config.yaml
n_layer: 8
moe_layers: [0, 1, 2, 3, 4, 5, 6, 7]
router_score: "softmax"
balance_bias: true
norm_eps: 1e-05
optimizer: "adamw"
lr: 0.00188
beta2: 0.99
seq_len: 512
steps: 11210
Below are experts of layer 3 (counted from 0) of a mixture-of-experts language model. Rows are named router (the router's row for the expert), gate (a neuron's input weights, with its number), up (a neuron's input weights, with its number) and show model dimensions 0-79. Each number is 128 + 32 x the weight over its row's rms, rounded and kept within 0 to 255.
After each expert's rows: a language model's description of what the expert responds to; "gets" lists some tokens that make up at least twice as much of what it gets as of all text. This comes from a sample of Wikipedia text that the model never trained on. Tokens count by the router's weight.

# expert 13
router [115 180 135 123  90 138 103 125 156 124 160 173 139 175 153 114 131 164  81 103 135 118 102  86  80 135 153  99  99  91 146 162 154 161 157 108 143  79 114 181 131 213  88  56 114 157 157  97  79 146 120 154 145 145 139 141 131 147 106 138 182 140 156  91 172 177  77  91  91 159 123 138  71 174  90 158 125 131 170 130]
gate0 [153 150 157 128 161  89 131 179 140 169 112 110 137  98 177 134  93 118 109 101 137 138 152 107 124 154 119 145  81 111 187 138 167  99 117 154  56 120  76 180 120 158  87 142 137 154 118 122  51 117 138  81  97 116  86 122 128  76 147  87 169 150 208 126 157 147 124  72  83 131 125 121 192 108 148 150 156  90 136  85]
up0 [126 133 162 102 172 117 188 173 125 123  97 172 151 136 176 106 129 141 125 140  64 165 108 120 143 165 129 173 109 142 145  80 142 149 127 145  98 107  97 156 114 169 140 132  93 157 162 163 136 124 178 150 171 115 100 118 169 183 170  83 163 172 109 107 133 133  91 104  52 162 141  95 171 135 120 184  96 111 147  95]
It responds to: Colons after infobox field names like Country, Occupation, First event, and words starting section headings such as Early, Career, History, International.
gets: ":", "=", "A", "The", "D", "Early"

# expert 57
router [172 128 159 148 102 119 186 165  97 126 211  85 142 148  66 154 128 203 155 126 161 103 121 177 109 138 104 110 112 145  78 123 140  84 164 156 122 119 143 139 110 117 163  98 141 137  99  45 128 131 100 137 140 113 152 112 111  82 222 152 145 120 119 152 168 132 185 183 151 143  93  81 102  79 132 125  92 177 111 128]
gate1 [ 76 128 103 231 180 100 124 120 204 118 145 117 136 147 101 181 159 155 121 183 200 138 116 176 119 162 113 113 110 126 105 151 152 152 153 110 140 181 121 108 143 152 114 116 159 133 129 150 175 157 122 106 185 127  60 124 149 132 117 102 150 116  85 128 127 154 178 132 163 140 118 126  18 148 152  76 190 157 139  89]
up1 [ 49 100 126 228 138 133 104 146 167 121 152 102 125 137 116 127 158 153 149 160 215 141  74 152 107 149 108  90 130 134 125 137  93 104 127 160 175 189  72  92 137 105 110 124 180 130 128 133 135 146 144  88 135 140 119 159 133 143 118 150 171  86 105 125 112 134 162 137 126 120 135 185  38 184 103  94 183 108 147 118]
It responds to: Surname pieces starting a new paragraph's sentence in biographies, such as Mann, Matlin, and dash bullets starting list lines.
gets: "-", "i", "a", "y", "in", "o"

# expert 35
router [155 202  76 109 147 141 107 163 182 140 113 143  95 152  79 125 127  94 128 152 137 181 138  54  81 150 113 116  95 105 136 152 164  59 151  63 105 112 125 143 114 157 142 134 133 104 118 121 104  66  90 118  85 113  81  71 121 180 135 128  98 103 135 145 124 101  61 149 136 115 133 166 124 123 137 124 104 114 113 113]
gate0 [170 146 114 122 100  91 138  72 106 161 158 194 139 157 149 155 136  94 125 121 133 116  79  86  97 128 103 151  84 140 181 135 146 121  75 143 127 175 192 192  78 114 154  88 133  76  78 142 121  78 125 111 125  84 134 130 152 181 115 122 158  92 124  95 144 184 155 175 145 105  55 108 129 113 141 100 108 106 147 143]
up0 [167 191 106 170  91 112 117 142 153 142 169 128 128 137 155 105 207 134 147 105 101  95 117 119 196 116  95 151 105 112  88 130 141 132 106 105 139 166 101 118 190 135  75 125 190 151 131  99 134 124 153 102  88 144 144 111 161 107 120  94 118 165 154 162 185 146 102 151 127 139 156  88  63 126 157 170 144  99  71 167]
It responds to: Direction words in place and organization names, such as South, North, west, Central, including S(outh) Africa, plus other name parts like State, Town.
gets: " South", " West", " North", " United", " New", " north"

# expert 34
router [139 120 118 184 160 174 110 140 130 113  83  99 113 176 205  87 154 191  95 165 134 135 136 106 130 104  92 154 185 116  76 138 155 148 100 159 122 165  67  87 160 107 153 108 113 127  87 100 158 175 156  84 138 126 122 203 170 105 139 218  98  84 137 170 160 112 177  94 165 100  89 112 153  90  78 117 133 107  94 132]
gate1 [138 162  66 100 113 102 101 174 134 165 117 159 132 139 131 164  88 106 114 129  97 166 152 142 149 170  74 148 136 125 143  61 122 170 188 137  88 117 139 103 131 136 152  66 104 182  90 116 152 111 118  95 164 132 192 150 183 120 181 120 116  79 131 102 100  88 123 156 141 103 172 100 171 149 117  48  86 168 105 135]
up1 [113 172 111 103 106 143 129 147 146 115 128 166 113 147 109 116 125  91 131  82  99 166 166 161 194 129 140 166 141 152 109 138  96 170 159 111  93 115 108  85  95 102 184  82  44 183 123 126 122 125 160  95 160 118  88 158 174 156 165 133 122 100 107  84  96 109 112 145 186  53  94 140 173 135  76 162 112 142  45 150]
It responds to: Conjunctions and prepositions opening a clause, often after a comma or period, such as when, while, but, where, despite, after, however.
gets: " with", " but", " after", " when", " while", " In"

# expert 37
router [111 110  82 124 114 184 124  76  95 139 106 157 105 123 155 107 106 111 145 111 139  89  34 117  98 173 131 124 113 136  92 127 117 166 103  86 122 150 100  69 132 125 173 154 174 114 156 129 124 133 120  45 187 102 124 172  78 154 119 127 105 103 131  83 114 109  76 182 180 133  95 126 109 131  93 122  66 142 193 133]
gate0 [214 150 135 136  58 147 141 110 174 155 174  72 143 144  55  59  81 144 145 194 138  78 112 122 123  92 139 148 139 122 125  79 111 138  98  71 147 132  92 123 106 177 157 160 132  70 154 122 111 150 125 158 103 134 127 199 136 153  79  88 118 132 125  96 143 138  90 113 134 108 130 132 119 100 118 119 121 156 109 173]
up0 [151 150 139 131 150 158 158 136  86 131 117  42 127 140 123 124 100 114 136 159 108 152 108 177 128 115  78 149 156 163 196 123 115  94  97 125 107 149 103 148 140 180 140 176 168 169 156 131 146 144 130 164 126  29 145  79 136 116 137 172  99 121 195  83  86 146  96 149  89 150 146 138 123 139 121 132  94 104 138 189]
It responds to: Word pieces after f or F, like frac, furniture, facility, final, federal, plus ″W/″E in coordinates and closing parentheses.
gets: "ac", " f", ")", " fac", "amil", "rac"

# expert 24
router [128  82 132 120 102 200 123 131 117 166  72  86  88  90 108 111  97 118 135 206 183  86  87 137 128  97  67 117  86  98 155  80 164 124 145  97 156  88 131  87 130 120 174 125 176 163 117 152 133  85 179 160 146 119 180 119  75 105 113 118 160  96 102 176 148 152 181 162 142 178 122 114 126 111 174 112 177 167 131 170]
gate1 [108 175 140  84 198 143 142 150 185 167 104 122 151 148 207 107 109 105 135 124 134 139 146  80 123 163 146 100 162  54  93 120 146  98 171 146 129 113  77  83 116 109 123 136 194 160 155 109 116 155  79  95 136 155 100 157 149 155 128 125 154 131 152  45 142  68 128 142 143 177  71 163 183 118 156 154  85  77 114  86]
up1 [141  68 111 166 115  86 160 140 140 181 136 173 143 160 102 175 196 102  79 131  96 145 129 181  93 129 121 168 117 188  90 121 154 111 134  93 121  99 120 181 115 111 127 174 128 107 138 111  84 106 137 132 101 123 146 140  88  84 120 178  72 137 109 179 148 142 145 129 128  83 160  42 140 132 117 125 148 160 121 123]
It responds to: Final syllables of foreign surnames and given names, especially Slavic, Indian and Central Asian, such as ić, ova, ski, ani.
gets: "i", "a", "u", "an", "o", "ov"

# expert 63
router [103 107  91 109 128 132 115 139 148 164 111 136 135 156  81 102 108  64  62 139 132 122 129 142 118 146 110 113  83 126 138 110 131 177 189 146 145  62  96 103 142  69 193 152 148  99 119 101 139 102 108 137 184 189 105 139  80 192  98  44  95  98 152 127 117 130 168 162 166 136 120  89 162  83 177 106 100 123 118  90]
gate1 [133 133 143 122  71 174  92  98 165 126  74 110  77  91 137 110 135 113  75 115 161 111  92 151 126 111  74  98  95  71  99 150 158  58 161  77 153  76 158  79 119 168 108 114  92 132 205 138 179 110 160 128 110 150  95 161 131 126 130 130 155  91  84 118 131 112 111  77 143 112  51 103  94 186 135  95 142 127  60 103]
up1 [117 104 174 108 182 114 189 150  84  58 148 140 172 104 112 157 131 150 143 135 143 173 168 137 147 141 181 148 127 146 144 104 166 125  87 127 154 164 109 129 128  73 111 139 144  93  56 123  84 204  96 135 160  93 132 162 129 152 155 124 109 159 151  65  90 141 172 184 140 134 136 163 125 106 111 139 104  81 140 213]
It responds to: Letters inside all-capital abbreviations and codes in tables and results, such as ROV, WRC, DNS, KSA, country codes ESP.
gets: "L", "N", "S", "T", "R", "C"

# expert 62
router [130  77  91 107 114 153 133 176 103 118 146 102  98 138  79 113  98 127 186 137 174 111  82  87 112  94 104 185  52  76 179 107 120 120 145 184 117 100 164 113 151 116 166  94  83 184 120 102 134 152 134 130 119 103 136 119  67 139 104 180 185 100 128 115 127 187 180 127 142 161  97 132 154 141 172 109  81 116  73 171]
gate0 [105 126 109 162 108  88 180 109 125  88  80 147 138 155 118  81 104 109 159  55 137  88 162 147 145 128 160 149 120 165 147 130  72 159 143 160 160 137 164  97  74 151 140 106 113  93 198 161 139 124  86 156 130 169 144 146  98  84 167 121 135 106 167 145 133  59 139  99  91  53  73 122 116 135  99 142 119 104 148 109]
up0 [138 140 136 125 160  90 122 134 115 105 155 119 114 111 167 171 194 177 134 191 188 169 180 132 105 127  87  80 138  93  81 167 171 109  73 112  67 126 106 168 169 153  72  65 132 109 100 131 119 124 165 165 111 159  65 110 180 131 126 130  96 170 146  62 123 170 119 151 141 193 102 110 112  85 123 161 116 124 106 134]
It responds to: Final vowel pieces of Latin species names, Slavic and other foreign names, such as -us, -idae, -ko, -ić, -ova.
gets: "us", "a", "o", "ia", "is", "i"

# expert 49
router [127  57 146 142 150 133  92  84  90 120 181  78 120 147 160 110 125 133 114 121  69 134 147 144 115 140 152 178 127 100  99  99 101 167 113 126 157  51 136 177 146  96 108 120 145  77 115 169 157 171 126 108 138  90 157  72 124  99 107 153 134 128 154 146 168  87 145  56 132 134 106  87 161 103 100  71 179 110 158 152]
gate0 [137 129 154 153 113  91 100 101 184 152 168 137 101 182 147 129 179 186 120 171 211 159 139 144 113 151 177 169 161 157 199 146  97 146 154 108 148 126 166 178 121 161 103  74 104 109 132 103  69 146 127 128 144  84 135 161 151 169 100  82 141  81 114 105 113 140  49 105 183 154 111 177 124 138  42 110 124 104 174 186]
up0 [143 137  84 106 175 149 178 108 103  88 173 105 134 125 132 135 136 186  81 123 148 140 174 193 191 128 125 181 173 116 155 147  69 137 113 137 116 164 113 133 145 179  57 117  95 126 149  60 110 151  97  79  97 155 114 139 164 120  88  72 172  76 132 160  92 140 143 132 138 108  94 177  75 145 115 127 110 158 185 195]
It responds to: The words and, the, but, or, while, then in running prose, joining clauses or starting noun phrases, as in "closed and filled".
gets: " and", " the", " but", " or", " then", " its"

# expert 15
router [142 172 190 159 117 121  95 113 213 152 154 189 107  90  83  85 182 147 101  97 127 101  92 137 109 130 121 122 147 156 138 103 195  69 168 105 111 105 102 126 190 105 144 105 106  96 119 171 155 166 163 171  73 109  89 156 146 108 146 141 158 115  94 149  71 137 152 172  81 130 129 117 142 154 154 147 148 117 131 171]
gate0 [ 59 152 140 143 105 163 182 120 166 121  62 152 100  77 136 105 160 161 152 182 155 157 118 189 146  91 115 160 152 121 110 194 143  67 168 139 138 131 106 120 174 103  83 159 106  88 104 171 122 124 115 154  82 158 170 110 154 108 112 140 103  77 151  86  82 109 130 121 125  87 130  73 101 114  66 101 138 127 140 109]
up0 [137 147 137 104 206 119 140 146 111  99 150  70  71 134  98 141  94 145 131  96 134 155 138 175 142 105 180 174 163  94 152 156 111 166  96 116 165 153 170 166 127 133 104 132 175 169 188 105 120 105 155 174 159 169 119 118 111 184 138 157  92  91 166 152 143 128 151 135 191  90 134  98 174 220 162  33  96 170  93 140]
It responds to: Syllables such as ar, al, Har, Kar, Sar inside or starting names, often South Asian, as in Narayan, Petaro, Dubarry.
gets: "ar", "al", "h", " Har", " Mar", " Bar"

# expert 51
router [135 138 117 173 141 121 149 116 107 162 117 169 159 118 131 149 154 135 121 126 149  97  97 152  98 164 112  98 120 108 154 152  85 195 141 108 124 127  89  54 120 154 149 215 117 140 111 134  37 127 121 102 158 118 150 162  69 104 135  88 160 159 151 110  65 123 135  66 153 109 137 114  96 131  95  98 109 133 208  99]
gate0 [123 113 127 131 133 137 165  94 157 166 154 113  97 115 135 156 163 168 130 162 141 138  83 121 170 116 151 185 143 141 132 130 164  86 128  89 140 155  98 124 134 135  80 157 103  82 119 122  69 106 148 162  96 109 121 150 122  84 103 175 165  50 119 186 129 178 137  86 162  91  92 137  94 109 144 128 183  92 150 131]
up0 [153 143 144 159 197 173 100 187 144 110 116 194 102  97 147 101  93 220  73 167 128 165 162 185 185 125 122 109 130 142 143 176 112 127  90 146  91 147 138 106 143 145 173 162 113 124 151 101 130  64  77 132  93 162  79 149 147  77 125 143 119 119  93 143 122 109  99 122  97 150 135  69 126  47 128 152 123 135 130 173]
It responds to: Subject pronouns he, they, we before verbs, and the second piece of compound words, such as work-w-eek, fire-c-racker, Corn-w-all.
gets: " he", "w", "–", " they", "t", "c"

# expert 3
router [153 109 144 161 125 119 105 126  78 139 131 105 165 127 117  84 124 102 159 183 132  96 226 199 145 102 158 153 110  65 107 157 122 118 103 143 191 105 124 109  97 177 127 124 107 137 167 168 128  96 154  98 136  92  72 147 107  76 106 124 170 163  70 155 163 156 157 152  86 163 116 138 103 161 131 133 159  56 113 136]
gate0 [110  96  68 106 190  93 142 140 134 136 158 164 139  87 131 108 100 122 129 102 122 142  85 117 114  98 142 142 137  97 113 146 145 142 128 139 113 166  77 143  94  47 147 133 151  88 166 140 156 172 152  72  99  80 119 151 168 128 182 117  89 131  72  73 154  86 105 104 176  77 122 141 131 145 118 142 104 155 114 113]
up0 [110 141 186  98 122 181 117 157 169 115  73  93 133 152 120 155 172 126  96  97 138 108 124 126 171 134 120 146 118 139 156  78 145 143 143 126 113 133 171  52 192 167 105 122 178 154  54 148 117  88  97 176 157 157 159  98 137 146  99 177 196 140 171 172 110 167 145 120 110 151 161 154 134  87 123 195 166 109 139 128]
It responds to: Word-final or mid-word "an"-type pieces closing names and places, such as Declan, Buchanan, Bachchan, Wigan, Angeles, London.
gets: "an", "on", "le", " He", "han", "ran"